config.toml
d_shared_expert = 0
moe_layers = [1, 2, 3, 4, 5, 6, 7, 8, 9, 10, 11, 12, 13]
router_score = "softmax"
balance_loss = 0.00504
balance_bias = false
tie_embeddings = false
optimizer = "muon_variant"
beta1 = 0.9
grad_clip = 1.0
seq_len = 768
Below are experts of layer 2 (counted from 0) of a mixture-of-experts language model. Rows are named router (the router's row for the expert), down (a neuron's output weights, with its number) and show model dimensions 64-127. Each number is 128 + 24 x the weight over its row's rms, rounded and kept within 0 to 255. Numbers have three digits each.
Before each expert's rows: a language model's description of what the expert responds to. This comes from a sample of Wikipedia text that the model never trained on.

# expert 12
What it handles: Numbers in tables. Numeric tokens inside stats tables and coordinates, usually after a pipe, such as 126, 26, 30, 8, 59.
router:111166141148140130165099119075105107103109129122107080117125155143143142133096125088121093135107136134178122118091119121102116127157169127133130120132124131123133118156131101130139169153083105
down0:172121118114119118148175080113147144116149110123136082087105136148138132118077131156134104165186133142134190143135130144152146146109164139143150117129135129124132179104100147139168139118112082
down1:150120102142078099174083153118124133148137140095141138117169150142115119125116163168111128193105082112147146135132126114165163152119148113162132096103102140069093102179163108119138112129146121
down2:135083101123149132115142105161139143111186121142089110122149123094140118145147135097102127096148167137129112147135165168114154099132108137100083141130117097093132172133105106114149100133122116
down3:146115144154115130125149142120161146131134134178147117114097086138111176118159111151087142115101088093121153114145143114155115145115106171106110105115089141076139157109136098138111141093105114
down4:121149106088131108138105110146133152108133138077163131116126126147137140124122097128142095138144088093138110123112140128143098129098114130132113131137150109156138104097113151128141123167094108
down5:134115090142146124122088141102141118112141140149116147135133147114131113123152163196113158090107088106136138106082123175125114144121099144134126139154152155130110098130114130138134103135149132
down6:098146091128103104126105117099129106078141162092130121138161134088088133101107173092116121139121117124107110108154132186119127117098147103152150160145060160107140162133133141157108145119146145
down7:166129104139127123114132139110138146148126135102153159140116128086129124171167101147153196092084101130110131140146134141130112137118105164133134113131115128091127143138118112118085105096148131
down8:139115113152130112146156161125151153124095113138184142193096137134117110104121121154112135088092111115135123141137132118141112146118150108124105120122120135090122115126143150140146125146102131
down9:122120141117140175142055101113120169090136166137106113146127138110122087148099135129122152127082127149116134136175120106086128130153082101180156142119110169154126104121185095122123121119150163
down10:118153168115124116129138136116137076167119127075112088115141121151155121152098107134124091124133131156170117120123090121114142123064132118110188165114126121136157158154081118161136121129119130
down11:103132123111142155139089151131140140125093100153120129132161099136152098138157083089160106166122143116137100150152128134113150148136123098148136100128126187142125125154109147132157144128138141
down12:102135119093132148171109146148116160127116170096144104169115136134140129119105132107128145179166153169119150111082075109133061090116133114185125132138072138070118156125141118119141159134099132
down13:143078112115140135132133165116126111135119142133123168127111141139156137155151106170110167133125136174134123192158157129155149127090157134111172129168128112138156113110089111147141098143162094
down14:141124073108089115154112154135124098139103102096131102144087149071103097147123112118132097120104127127111096142139165121150106147124181156109085157128142092082113133111106205131112124089103130
down15:121166134119108087125157121118105158097142124127134124127114130088095159163188158157131171184135147138135089107132138141136136175119106112126137120129082112112110094136121149175102143166146109
down16:104117171125174120174112119121166073099146093141079131103107128143148126155128125136099086128090137147088161116113095123122116124121122135105113149142169144108121151133133075139175170144147113
down17:137090093118119133114148106117102120181104138118143144136167120164158145145104072138111121095149098108145131096125116116098172131086096092198146108115127106145134118108130095142108139151158112
down18:148154128123157109183139116147142099162170088151120127118087095156125120174120144144113113126135146130141172093150090122129111135153113137126099155159147116100136170112148120112153121119112146
down19:143113170120131123083136128130087114144119142130175115119162109157109123120094133159133164107148150126134104146146074117112176135093131126121122155143130133156189119134141141122144113127117161
down20:140093131100142124137143160114132125141143100138105157177126102195100168152113082149125172138129143154078132154130162112157172143125081099153101108165128115105127124120117124119139124124144084
down21:105153146125166105126150112114108152114105111115184140148101106190130143121128114125131107125125110134138149137088150125142117141144152133151138131120096154103125116155141131174164111119114103
down22:152113108120094102080169098166092145101145127147122121138114143143099135093103108153106135084127113152153152122139120125126122117085121107146127117147123125129111106099113139109160090107135130
down23:121153137142156112156101127111120106089114116092148120099117156108084118129109139111114086164094145135165121147128117111091139125148143142097123136118132156137172139117147154124134159133114135
down24:176108119122107157117138082137130175112125098084122120120143108128144168139131186126109132090116081146114166100139119143101119142168145104057115125125122146095156152139155110155145054128117140
down25:154099113099122152168191178104122111136126176148173182121143138145143136135163105144122185118131105110141137118083144099142136126075089125107114130142130121134170139133112132108132136162112158
down26:136113127128129090114113124111129168108124147164113165060121128121095149111100158109122149184143121084131157129091127111143110145105134125165111104137142166126145138179153122101100137106121122
down27:148059124133148102106141112153132140152166172110145159151131101144132133153127141121087162159102138138130092137156147087143153146127107100138124117122086133135124138150115122151167130121161122
down28:145165175158158130126095080103128085141119116060121092126128149167110153118110152065151085153123134105146145117108149148129116137162097124117145120129136139125139129134143111098124149128108127
down29:156109138116092150112170157132124132158123117181103127132134116126117138137117122114119152171100143135128138141139147145146140145065109114169136090135136144138082160119119130109109144083135123
down30:148091145137154135116136115072089156096166184150127142154141080160192116146121116101118163107139112102133148172102117140091162133074120118117133114160117148157101110151152154141150111118129148
down31:129137143140135132142099090102140124119130132113156139128133122163172136124130097111118155106117113134111148109108132134129120110105170108099113149159131123116129156168129137136127096114133100
down32:130153154143155131137102107128132138086102151131114096102155138143115173137069116155155089152119125153133118087145127125065153142183104103124149133110116101123110146129094172074157153145123101
down33:106135150181158141095135084135102113148101117135143125095102162151155148081133133110119131140101124106132176129152096137146089129138169137116166169123115110115155121152123125134125125130118157
down34:140138105105111154137155106141201130152139146122110142159102125125147174105131142144133132136152150124075137105142180147102102140122124106109109152147094137105132146138135148134101188142123165
down35:131132131151084113102114159137162160126123158127108082127125161142139108143095118166151155112141127096121137122173135141181117163114090082107165116127133150118113149147135121119098110137115122
down36:145109104124114132083143112151122184135129117142125136116159106132098109099132131142136149149139108134147107103155149172157154141072116116141137144137129081150120114109116134125082116095149133
down37:105154135128117101140119102097129085127114091120139136152140143130147131147135136132126083120116097096102166123105135140115168131134194127087083129095080142109132122124154121191115112092129122
down38:146097120162118111090172141130119163209133149145108155115100102134126127125096120112100141116147112167097145150138149129152109119118128132142133146177123100138114112142122136146116109111128119
down39:087161114156116122120079155135129135141116149139113159101136146164142129101126150163151135092135111132110173139102166118138142119158145138139135111127160119113130154097158155179123142158122117
down40:112114136123114124216109114119138131101134153088158140166137132127092109159114148078116093158119131146168124091119150144134147159192151126128138129155164145122166112145141099134090148160091129
down41:148134096114108150112104133165126149168140139138164128167106139110100157126151130173094152166118125092150189104113136150143127160093115098159091127099156140132148152130117110141129109103174168
down42:149127111115180081152159150132161131108123158157146177137110129127136116133169161138109119082137150129082143147157103108093110156106135133142105100127098110125131161118139138121117059166100116
down43:121094085147132147137149155163097144102125140169118126120094124093115150128108143156141135098160124082120124111130116152097123131115136108155127112114141141167126081105181081082125159127145149
down44:135143163123110152129117144099127107110133108111120132098155144107140185095093154114105113136110121120149136105108130097131108141158179126141168161103095133121136159193101132123133150129115151
down45:140137108097130121105123107156108149105095128121123146133148108122127148122113153166100159120121137075096153190136163156111097125103111116139086148115126108151109138116145123128101140156119142
down46:144152114126144169092162132133106095127144128129132127130120133136113124153137084103128102079135099123170094093114148145138123151145108163172144104136131151138128152097117148121134163104136116
down47:171118103133132160115138170134154150084107162176074143105095159146144141129140140169150163120119109104142124121115139141111174159104110108178124117155142146175126083121116140139153129153144140
down48:147143116126150140138169126115109185131139127141133152114129148171164126144108124160150121139118156118118147137165107134142120126133118104135135106120155080128174125122143133124147129135119148
down49:108106119148165082106117136123137110136129162112125113117120116135152090167099148119110087146099110116156126141103059093152108160124182094086130139125155153112146092137153123093148149173125147
down50:132104105130108149118169152157176149173094138137164168171094080124146154097172114134170174106130115133132135124143160124172132106094108111112136111136141120111135136159107163117144133067175115
down51:157135146143162122093190130119130133123124133160143141120176189156119162143103138169104138116126128107109130127122136141030143108138127153147110099133162124159115120111130127123144110115126087
down52:109131092086078118150122180151159176107135133138115153143151109107109145089098103155114156135141107146140130129119107133135145141106102144118171111179138121133144153100112138115161149114131149
down53:158063100131096141135130137123145103129171155127104143125155127102097148138126135136134168128138141104131180096133120121158144167123111098107144164124109124143163088126101162115088101123138107
down54:115128099163112112118097088160116104107130121090139113089137109111165115097139137149107126107144114101158125118128099104131156104128147112092133109114171129155117080144100113130157101183150141
down55:100186145155163135189154153089120131084143158115140123138075150124126148135167093107151108086137136167117145173134125146106150105103113155142153162114103117168187130120137138163133154182157130
down56:119133105140132119173144129121121129119097121158115184179121144093118127085123160144175095140143114149129117131123143159143097142124131122121099157097151108128088129128118155172122143095142093
down57:107127133122103145153124148159168124219111113130129121136146126147128104136102092157107147145146103134083110163070136124178148168115080135152147101070140153120129134128133126130149149092135093
down58:084142124115109194110141124106116151181124180132152126146099110154089130109130121132119115144126102135115121124140114130133119094098102139105134104159099124133163103148147131126080127111150156
down59:126158121142161134129087166134152107111092112121167067148128175132125149101115173123099098147169089102093119082122085132154151145149119134079155143141117101106106121089126149152120118176145134
down60:158151138159158101131093087152102115143127145134081113174163139142124116121100129120101105160116146123124105099140132153135155096155103109129115157145106093124133119119147153110160166122146117
down61:135196085145114158130164115163143092126156117118103083183135143096141127112153136131166101154122123106142139115124107129138118142132136102160151114090093121154111121157104121103126135096152146
down62:119115113096111114142120094124089099182111104172100104121125099143162132127164124150145166105103147120086158131163114162132104111101140134066096119115089154118125103127112108117104122147100127
down63:162057109118084126101119108165115139136124147148122122135125124108131147123164142144141140134125122110122134063130111142123118165099101116119127125150066154150146134122090146100093125134114101

# expert 51
What it handles: Passive past participles. Past participles after was, were, is or been in passive clauses, such as organized, established, drafted, released, used.
router:123118149126155145138120131113136066182104086141188098145098117117133161138109106127135137152151066119130130120135103097144153092145129108090174129130149130170147118133132173140112136095076108
down0:106121155089100136174132140204115123126084106094134132155111153119104114103156136116158160178127108126111136089124099145139130104097120137086177149135144129133121156108132132111123139115140169
down1:131161151138165146162141139134150125182141121159106170114096141112156144122056099140148164124137138080077090138084127109105126119117154122144124096108149123133112118124132146117150162146118089
down2:141105149098132109132148110130124139130134121177129113127109118120163110156095083168141131158078156145129152148133125119102123152135137112091125129164155172127110174105091096164132134129083105
down3:134116125116156198116087118089136140099117135132108107103140127100128133207121097132136122134098090109135112139137089138126135109168152134140135130144128136115131152114127120165076158094156137
down4:113136131138129127121125118114119095144110095141115169114123163147150170092125115152177148125133164132126118177110156113109135117118162092133173162159127116136140102169126146179122131119116130
down5:121150123145124158105162136139130160152106154159127134149132147135100145095115116111120112147140079143140150125111151120121139145115151099130169130135102156156112125136104092162117128075106145
down6:121110089122117134134135136130184129118151148079126128082121139141073089176105069130142134080105157154109124194123101120150062121154157147134146116142117132099104116083149114146126127132154158
down7:137127156146130067113165126152148121167158148144129105111142093134137102133129124102132154142082118122119103109130130095152139123164149138114108112151110101133124169106113110097131121125129089
down8:125112119107122130148148127137155158150092115070094140111143082158114097098109128125159121085126088112148102145123104119127105138096160114154093126116148133128126154156128160109137184158100134
down9:128165131144110139116166093138091131130120107112108126122177138139176112163113108109143151106106122126176136143114078125143137096159131153152103166149145119127174137108107123134119158142108130
down10:113146134132118120127093133138123130109116148137083137127144142120127075158094110077121105111162157114176100146141163099160137121124134104133096165120118130166108130189114181155178130102101135
down11:129159132078099133145176106088076150108146088120130088125119125105142108126120068133130141138136124145169129112101091158124136149105123137109139095131141104106132116100095138115124086120099101
down12:171134119139117106081147114138157121171106138154139158168102112126156198101132144127089137125135084070107135118097134162112161111140132122144138128110130109159146086147130128125096118145134150
down13:110146156127120118113126089151124105156134136132205111138158093160154134170137112074139137144143101124135156127155132123160122090178150115102109151103155152088143127149114155143171121140128096
down14:119179146123089105136134089116157121084091126106148122132140142127123131126122142055104102161102120090076133158135157117136133144156106106121133137093126138131138148129116101152135126076149149
down15:121118126089111120103159157153105127078153114114069131123140093120140098133122104153118101119137147128120086161164130138107097151175093131144140144119149132100119053157126120142169120153118113
down16:121145141155163087135150117163121087111142111148168109141146133127132144134116111128134106156184164125112127109133133135101129139158119124108190117137144144100145141133174135164113093073126109
down17:097079106150138178139159110113099129117100136111136110134113097159136122103129128177164105130116100096114131151161104120126143158132160125087170116122101154133146152143091105095109133127143135
down18:096126174112132142075116151112143126096097151107132161123161088119143141134135131121114099161122144131146115136110162165152133152125114117116123110117090138176114096140149126136111154151110141
down19:100128094122092135160143158150166150137160144148120148145126146118134116124135132137143138132090121152107125118117128133167142194165134099143151118118106161125155158123102155133093141155137159
down20:109102144119107130114152138083131141136184169146126081109177140139162162098075131157120119102106161122145104105106115116113138118155117141184097099138135103138137127127110135112127082129086143
down21:151114135095122155148152114109113129133110119138147103133145162144170112114117136143093135137150111134150137095105129108116128124138138158142121117121180151124147099123168139132151137146136136
down22:127163135132178130155136091138125128096142119138132144183108139142141140149085120145117141158118095127125197111119091087140137134111143134165117102137129152143125150135140143171117160094121175
down23:103133156134095127154157083129116129157104066122098149092087126143196145160153135114149182138114144156155099166119151123143152111116132135141134124111122118110111168135151132125163124120133145
down24:135083106143116102096131136126099103179124127156117142145140090107112139107161147151147160116112123143072135092139130107142110147086128148146173099159134129136107124110118114136129122129122165
down25:136108136156174134124101148138136105127113116122132102108117105116150117156164086094137122139136152177151113190138137120121123147129123131159149142094123153147070128171136109135158151127124077
down26:137129143137120151137139138111104149099157108101068146149129094127131131146087160184113137105078135110146121155146089145123081150103132163113098158106115133113119135117123122098138107118164132
down27:146131122107118196113171135130132102118134145129113144130162098114102137110110128157120193115103066135142110150126135126124118174109142141164118135149131119124183091128116138107118108109126136
down28:132138188096140128097147130095161110145123142123099088120117121098122161099131120109141140134129129144100118167094109112127126128194145144109126151129145118131115131126132114168137129089114088
down29:090153103138124161127140118132114135099107147096171104138127127129120098105102159177143122105128126083116140129126137145147167120122174121127141115130109139085169096139170117145086097127115129
down30:134135117147103091118119113121097151112155096098117144173114137124139119108139116130115121133142122145151156101159167155087138149098080107202129117090127115135105165111147106106159167092113132
down31:148117166156149115146151154108115144157105125073140148120109152126103141134121099129149142116146137156132158098109129147075144161123162129119124120107110107133174153121099115126122125108131111
down32:134122137131092143076124113165126122114119083136142075136099175165099137132100073150135111105158094134174089159100143109114112145147143115096137152127130152126109118147164144090135121136145107
down33:137112122100120126119163139134129172095121122107096142104143142102131133068163103191130123144127136121158139174184143154078082126107125131127138166126175115146160114149132120132123072158139127
down34:143107082079140105121106187118149149132151157138148116135097122094121097103160132133130095093156104151092108179142138195120119128118114174113076139116107123132117145148083110130134149128151131
down35:166137127132096107141116137154095152143132103095087118190121144108131085178132117117104124121079162123095102154154171144152083102124139167131113132120138128098159161079124095127097109131119116
down36:135093141117171131115079150123148088112135158184123132100114173131138122090135123176132104076163143128127133086127088116099138124140124134131141095096137138133138122103122111166172144115139182
down37:101138145136172147118151148158141123134158108137102140114124107150174116123131098126103180146100139112075087119132133083133070175107101092137123105118129095093144114129155144120148105113119123
down38:142106137145132114146111139135115145102110181147095132134146113118160132159145177118113133150141110070137121103110170112147120160148121172125136135139128154139114150120147132107141090167132159
down39:125144135158118113082170130102082137126116137099092148164125125167148108152166107097106155157155111141152140144124138140126140135138086127076135105126119103150150140124151134164128138126181143
down40:121134120141122102138157083088141139138125134087085156154128078170158099155144121117135142167142175107145141122164148148196119129137116134105144087160097136133109162145165159099138105098094127
down41:168143123094163111099146101149174131141139117113171126180137112138116158137130128083114131141155116136143122144111177092154123122154129098093124132176128126097128144147155110152126138105126126
down42:153137173068154143096097109119139130105132119164117097128175111125115103152151121097185128106097130168105130089129127146144156154097152132115120159167130125137137109164105111130143186133128152
down43:134095097164105116110187154122134122105170140111117159134131105096143145080099149126118140147127163137183128110146125119088136155149117138139121068114084140120095122109136118163161175133153125
down44:101116117118128114145119167097143088100110129108171125143092146117109140149116136141114117149188113119138125160124142105118103131143145124126124164134134149130114081139126138122115114156076088
down45:117145147121157125123153127156149095087155154130128106098142161117073120143089112114148160107167161132100097133126098088105118141095138087124131148154168136129094112133128150120129122135099057
down46:100146127125131154129126148176147148073116127098140156141146116132123099109139100140124091111132163141131130147165180096146104108154109162105132149137157133116137143136146092110085110152155133
down47:129121089133127131178093140122095092148113110083146159151127147136112122132140116124129075128132072118142168139153076165096153129157141101141088143134144163163136125114145131133141156134089114
down48:134138133133149113138109083127131147102128141122165171181118141114115174150154127108124125183100121124150161109105127173131182116121119114130131114155137125153169122106146153134138115117109110
down49:115138086101104112156156089167129130152117107133148146101137121140115150133142148134129115131124120129167141137163112120133157102151087156096206119139151145148166123144108117109133129137168141
down50:126138135126137109143110122120139111132133128119148115140134106149098145132142082056122046105096141133170110120129174114077117076117127116130108133133123155124137111129152134085138146143093122
down51:113115090141129123168103148141113103103119093091108115099116144131164124135141110163150148103130143141111109124145104088118062115140108169135128149160119142104115102162151147124133147167126143
down52:164111157138116099127158171117135121149137114138130163130084134138127156113116127131128145154104124136148152122072134095113163122186162162093092105115150153142171139128122153094176155108125083
down53:099089135162118118130127163127164090126175155124130152097163108104103140154136143124078112072135120129105085143102147107123131139096089134165138113102115142160099117119097172088137162097098138
down54:126160114139129148122141111158108164165127140128138097124149092148090102141171104111104141139109111142108150148139145119138109115144119114106199120123131107139112142125171136104130141163086108
down55:135149155133118168097117126085105109101077110103180101125140134099156151116105144128139135097130111135080146112143132105143133149114128165124133135141128126072130132122124194093088116124103123
down56:143083124120060102140155149109108157094138140158141150119159114130140138153125147158106120163111107171106143107117143129132138121148156123168133180123107141158117153142137144199143116120152110
down57:102113120126108125128125146101107101105143137149104097144139108117107117085113123109142167122072112110131166134143142145115148089104091121133152089114131141129148100118142130107134137180143153
down58:119108124108153112163110148149120177120091169116104113122161127150143167138122122114108099151100129124124159166129152164162153171125125167151136152112142120166146117170186132156135083140128137
down59:110117122131138077165100128136126090094074130137129099084131099103162127158118114149106108109165143127149143083156100084105124142128125115140129096111167141156143117145137115172156105108114125
down60:145083118140129140185096094120146138117125092145119119151140090115139164139103138090104191192105100149142127138147074127140132068165132133176128133176147142106107137127168131136135145138120102
down61:111113113099133137108069125128101095162102130137114176112089145150145110123136164179121142126144135126129120121107081118085099172126166150146125114125133165109099121148175136166155112094121135
down62:098157148154159128127112152138099117178139163178133123138117095136126128172159113089141148132142105108123102128095124140095146094129162145114138114136132105115131112111132131147147096161145097
down63:156135127158136111152106159115127183117081105150133124117174129114102125122063153117141105139125102128120142132143115101116083117118101117123113130132158136129094107158157147124121111172120125

# expert 35
What it handles: Years and numerals. Year numbers and other digit tokens in dates, tables, birth lines and coordinates, such as 1958, 2014, 2022, 24.
router:116147150106169170147116132124087117101104124101143089102132130129116105122097144096151067105133137109154138153128099123103142108155173149107154179133125151146166121137107124132128157158071135
down0:149161104133117127137128121103132131134070129102219139125107107146109157140095110140104148150150160152081118118166082117135124147159163142075112132163176113073153141117160161121131104121110141
down1:127113129148095134115101102127132110112121126130113159135096111115111112110117119130121141170124111157110090097132116164104116119128094091101113122132077119102112127119117143084097119148134147
down2:118121085090122121177095107137157124118120142139132173104119101119174108134113142150113130149103150070091117102161119144145123106148089075110116124154108129090084132146160135104111090084153156
down3:084116102146152101129153118181192119130132146121132105090115082135093140095155139120125142137121143137152102135133158110107100125128151086111153135070116112143155128138094124149118092112118099
down4:163131122078090093139166140129158148105136151113144166167105156123090131172127187110116088127115162099116159138134158134112105113159131137116134107123109154113118080134151100155126141114106163
down5:104162147157164131162077139091125102140104118111137121147124126064141088143090147091115108114122113127140144139144111133106144132166104181115101141139109112109138125126162083144124150135105147
down6:162139125163138166160138167124113154112086069136123154121162137102137157110106153110136103116170135116110135149123131113148112117156106163151087146098121131144115163109147106119114096092155114
down7:150144166102137166144108109113164139157125146150134159146112058108154105119159086148101122122117157105135135141132148132139143143112131125088121118126098122120101130154127163141087124131168144
down8:131085132133144126110117103119134122151089149140154157164138080138148144091160114124107195121126122141109105111127156153193123144094105107143131137164119099162119090145073136111132132108135131
down9:148149136138153159127124063119133138165110154152153139131119132166090170110149136138103173126146134155136117132167165134145129142118089129125121138136137129138095121122173112109131130132121130
down10:083133144101163114141158110137133097132139137137143139127150138140141157123137069093089068148136166146142082131122148151144136141111105170147150147130131082107091116127150126139097156148153078
down11:140127136120067143158144140130105093152159143119147128122145111106099136115094148139083130082117131166120083153095117121137153119124126122082146101096127116147140137145096115123116121136125117
down12:118159121120160127115109115115157124093161133124062139130119066101118104164174129129174133129100128140147126105137140098132112154155142106109079124120119121150121124107125147115148155121144132
down13:098175115118171124121119068148099126117169117079153118101137147152099143150143123108119108128135149129150134118152137123161116111107146107112127176116136117122141134120137162100108118097133150
down14:122141121133103143056134121134125111122074129139105115097138138135122124113126085142123151130103121117133123086087164087114131164089117069139125116139130136177098136118096096114165120112123125
down15:108104129127137114099106109158135137110140137075137127160164095144101195139118141189127124129116122156078128094140171131105133128147135098118126143137148098114116127123134134166101148106132135
down16:119134151116117094086167140109138153158107135169149158168118152129156103103173157114087153143113121122146104111129167138159174128098097085143113133122133112105092103126163133155126119132156110
down17:172072149129094155110121132142143096147136146092147136143075124141128092144113142115168134119101132107118130112140089163113064151126074120183151088129129132134120125142083116133104146125151105
down18:086130151132117109120130138101181156172113152156105129125123118124150111123128114103096150133105114124080122144104121110155138136146100112194098104118137112148145110117123144093120125108103097
down19:134171172149099138129100110140108117093121120144110103142134101149141171155147169100121118131129130113126127141126097102136142113169135144098136138157138117132157152121121102130118143168079134
down20:171110109086144156148080122164143151099133144122138122134118090164158182121141148117090122142145140128117120143147103151130097107133098102125117108102137152134136126161159142120123120132171133
down21:137162151149094131131138123115137157169159133110122118108127160144128163146129146156133140137119129146131153144130148122133129166090105126137127118086086112152045089136134118130122142156126118
down22:106130155111132120134130160141123176148119138136111122159111129135169125111148108135165123130103148139184101120150154155139118157118163123175135165111098164127074143150134078129145135117132092
down23:120135143143100135097186130129140138151158127127120130086137124099115167121108176120113135119116120120135123142132138133114132149105132145176140097088109116121058089121126123129098143086165134
down24:142121103145153143165134144143131123135117120136129123099129118142166101123181141180159151111104134138122097120094111124158150116088124138117151173099152136171076134092113169114125138102141124
down25:152121137124123122136122137106106111093098123125149139165158111119065122157068140110117138165140143147152141122120115146091174114154116103120119120124119098123121127078159130147074110130143136
down26:145069072133134121123149163132148129162179115141139141134136107127132135124139155134117170103124120117124165124131158129129152105084138139127121160112130123107104117123136121121137119125119140
down27:108098146103128122139130172139124129132165104150096138070115167184153073126134113106135137109136098155119104128154165084144081166174139151121156077103128167131112095089132146116151142135136120
down28:105133103121122131147147139132162116114139162118142121094147132159112152090100127149121073107118143122145132153169109090150135151128157151116111113166162124132149123124095135106136134110111127
down29:118155163124112152149111134126100089123116123106128095113144136123139144143125127127120120129147116140099111147098164143175177145154135082124121099146101124106120136175135109123128154126115126
down30:122145084118133123124124122152144140124125119129096109104092164157101147162114134147104115102134122119137155096140127147150110060136086116120154138117125131127136096130165070177167128181117073
down31:159098115115182118086113130126097182136126112120145103109136153135145129155121099147099141141093125131129165116127150133121128127138143147100079180152133118140143132107097116138127124141129129
down32:111100095115136121176153094147169107075139102119141082102129114122132144116121161122149080122122121126129124148155074113090062140114120169087126127095136150104125112100142120126111115150101150
down33:098157147137126136143111133136093112156128116081144111112110125137142125134135149157091084090149131148132096119114083086108097129145140130085146135076121124118151126112139122123134139146081168
down34:146106122071100137109138138136141123100131096146126121169111129139128146110147132137156149158136123082165151116130084174101156127143105143054136102146153147148181101113098095064124102152156132
down35:124121126131176164124168120112130150086105166137083141181101126119153150156135114106131142151182137144099131146127128119139126145135119110142096135100118126117140149123161160141147136070102139
down36:140141105140090126108160151137124109130101097121120110119137132176118100142133120153131166126122109106139141132121119115123133189092106173107143126096155139127118142079091144134144074125116136
down37:147113094090127149122093093159151129190138098137153163122118123126164149078181123146111135094159118117163172103147175117131147128094120097135133118131135118125112142128145104080134109132146132
down38:128105138127133114066134121121162132172085156111151152135107135166143128140134127127099147120146117124148084089079166118116143099091148111096169124112108157122104142158097133110086152085149123
down39:170131131104130106147122139082185087137111117140123156111136161121120134127152116110111146118127127113145113112097156146118131111139123127132156122110160125103064114133140145137065113125164141
down40:123118132116146097119185161112126114131121114085126105106146104132142092141130087123120082083153167156111106106117170155127143152165140121149107100143130125139105131126092104150101148114101145
down41:142089143147121115150118149132101124091117109103145173156135116097151073150130124131113102203142139126126114129094128105129133130113105117128163122124139102146123139134151135135101126131127111
down42:156116137127175131081163120139098137131143140125137152076113093133130131128144112163111142065127132124110132116110114103093106132089104144145105138146142150147123139117170125133110121111110128
down43:114086127099131126085121187117153130148092122119108216175114136133102125104161104161124120162093090090136124131128138150165104147125102098123137114124157083109119119124124130131120180107189153
down44:120077153100097138151162174140113132156125117122110156127144139134119125103082117109141125145146126125118121104073122127094117130156165139138123125117103134175152110158096062133122104129121130
down45:124108121130146138103113115124099132089112109118131097111130122146107138134094102110130133119101140133146134119106100148120152162151167175034106151129140103177172130150106118166148123146088117
down46:090130170139131100160103125148127122127144177140133156115088117164111153124133114172102101071131132099140126163178102121110144155137119122139157140139117126128114093150154139099097154097145130
down47:122154135122164131112142095107119128128118133078149134119136139124112148164092140076104094139124139139138135144112071152083135112169149152134106118125121134147187108121161107119137113148112157
down48:129172078129125138140126105087099113144112132144157111141158119102153089168144139132129111149134144118084119080098079108113118125172119117142110132095126157125134131155125136152158128101119124
down49:112191143135121135095153094140155123151122112125131109123135083121100165121113114100124137108170132161117128105149108155129116150120150112067085130120104079118148095146166124103144113108151138
down50:155121062143116107138137136140155152160127176147151150161095113079113126069102145153089166123155103103129158147151118140092120115103099135143130084161126114084145152132112130130105137131145149
down51:143113170144091134149135108106125124097182134110131127102137102152110164097159155129144147130066134144111116159132116194135120152099129117088183127146131088159135131125136117151117106122127157
down52:112144101135130122108103078110151105112134145144101106145112135147105100139090134125136110106089142127166132095122108120101102109164141132145119153133119125144170148129097107188150174146149144
down53:123146094172085135149147148144141154117115096171129124138108136106099119144138156149099111097093088108100186125159111122134073158154164159111155122139090123098125151125076099136150127154148083
down54:104121084122142126171180140138121150124069094137110127080125131115134095122116120132135124138063117129117137142149109110150110109109125141116134100137137091139155135130094113125128096139140142
down55:105159159101163151121108113166154116146140125133122136121132142129133105144176144196156118100101098142130142146137121138126133166124104121097166140119149146153110114110150072106159095123143166
down56:151075080123147165087115122129114131134144164086155159145102131143146125123153136167119147136112143124128150135137140157098082167113151107190113143135098116170130149109156129150144100099147147
down57:129136143109102129133175128144130152123158119161150099149117127115103091115138117121131114117106131117163126140145130123135125150089185164109132121118103129143126126097105094151105153132111120
down58:107136172122119094120100154129165124099100094155159177110111144123126134171120132131150195102090099116124110171104113123145121160112088081129162124118126130135095131122136103148118111114106117
down59:142110114134143155129118110143108157098120137116123126091128130143133138126136123150113164123112120073133150108133088183078130161109129175155134116143117088112100081103132137136116121113109149
down60:134125137128094130099151156151125145147118151137084158131112111137177140083153114152164134129128119154097156128133187115129121146107115090136158145134128125095098108141085152142112142111125137
down61:151103146100140116151138160127087136102132149165110152125096060154120104113129150150157153139099125103112158131135115098148166198127121095111147124132123143131163156113156156135163083117118111
down62:137143094098122126098120151141090138166133146109138142153159114130136102102126130128099121127113138127129137111125133136125156077142137140135129177138095109159132096110133119133156102118078129
down63:143141128138104150129120133167073150108060126123083130070133117072104124110109161108115066135099133115130157137120077112130146120124131134087135156121149171162178147129164127137115120135085150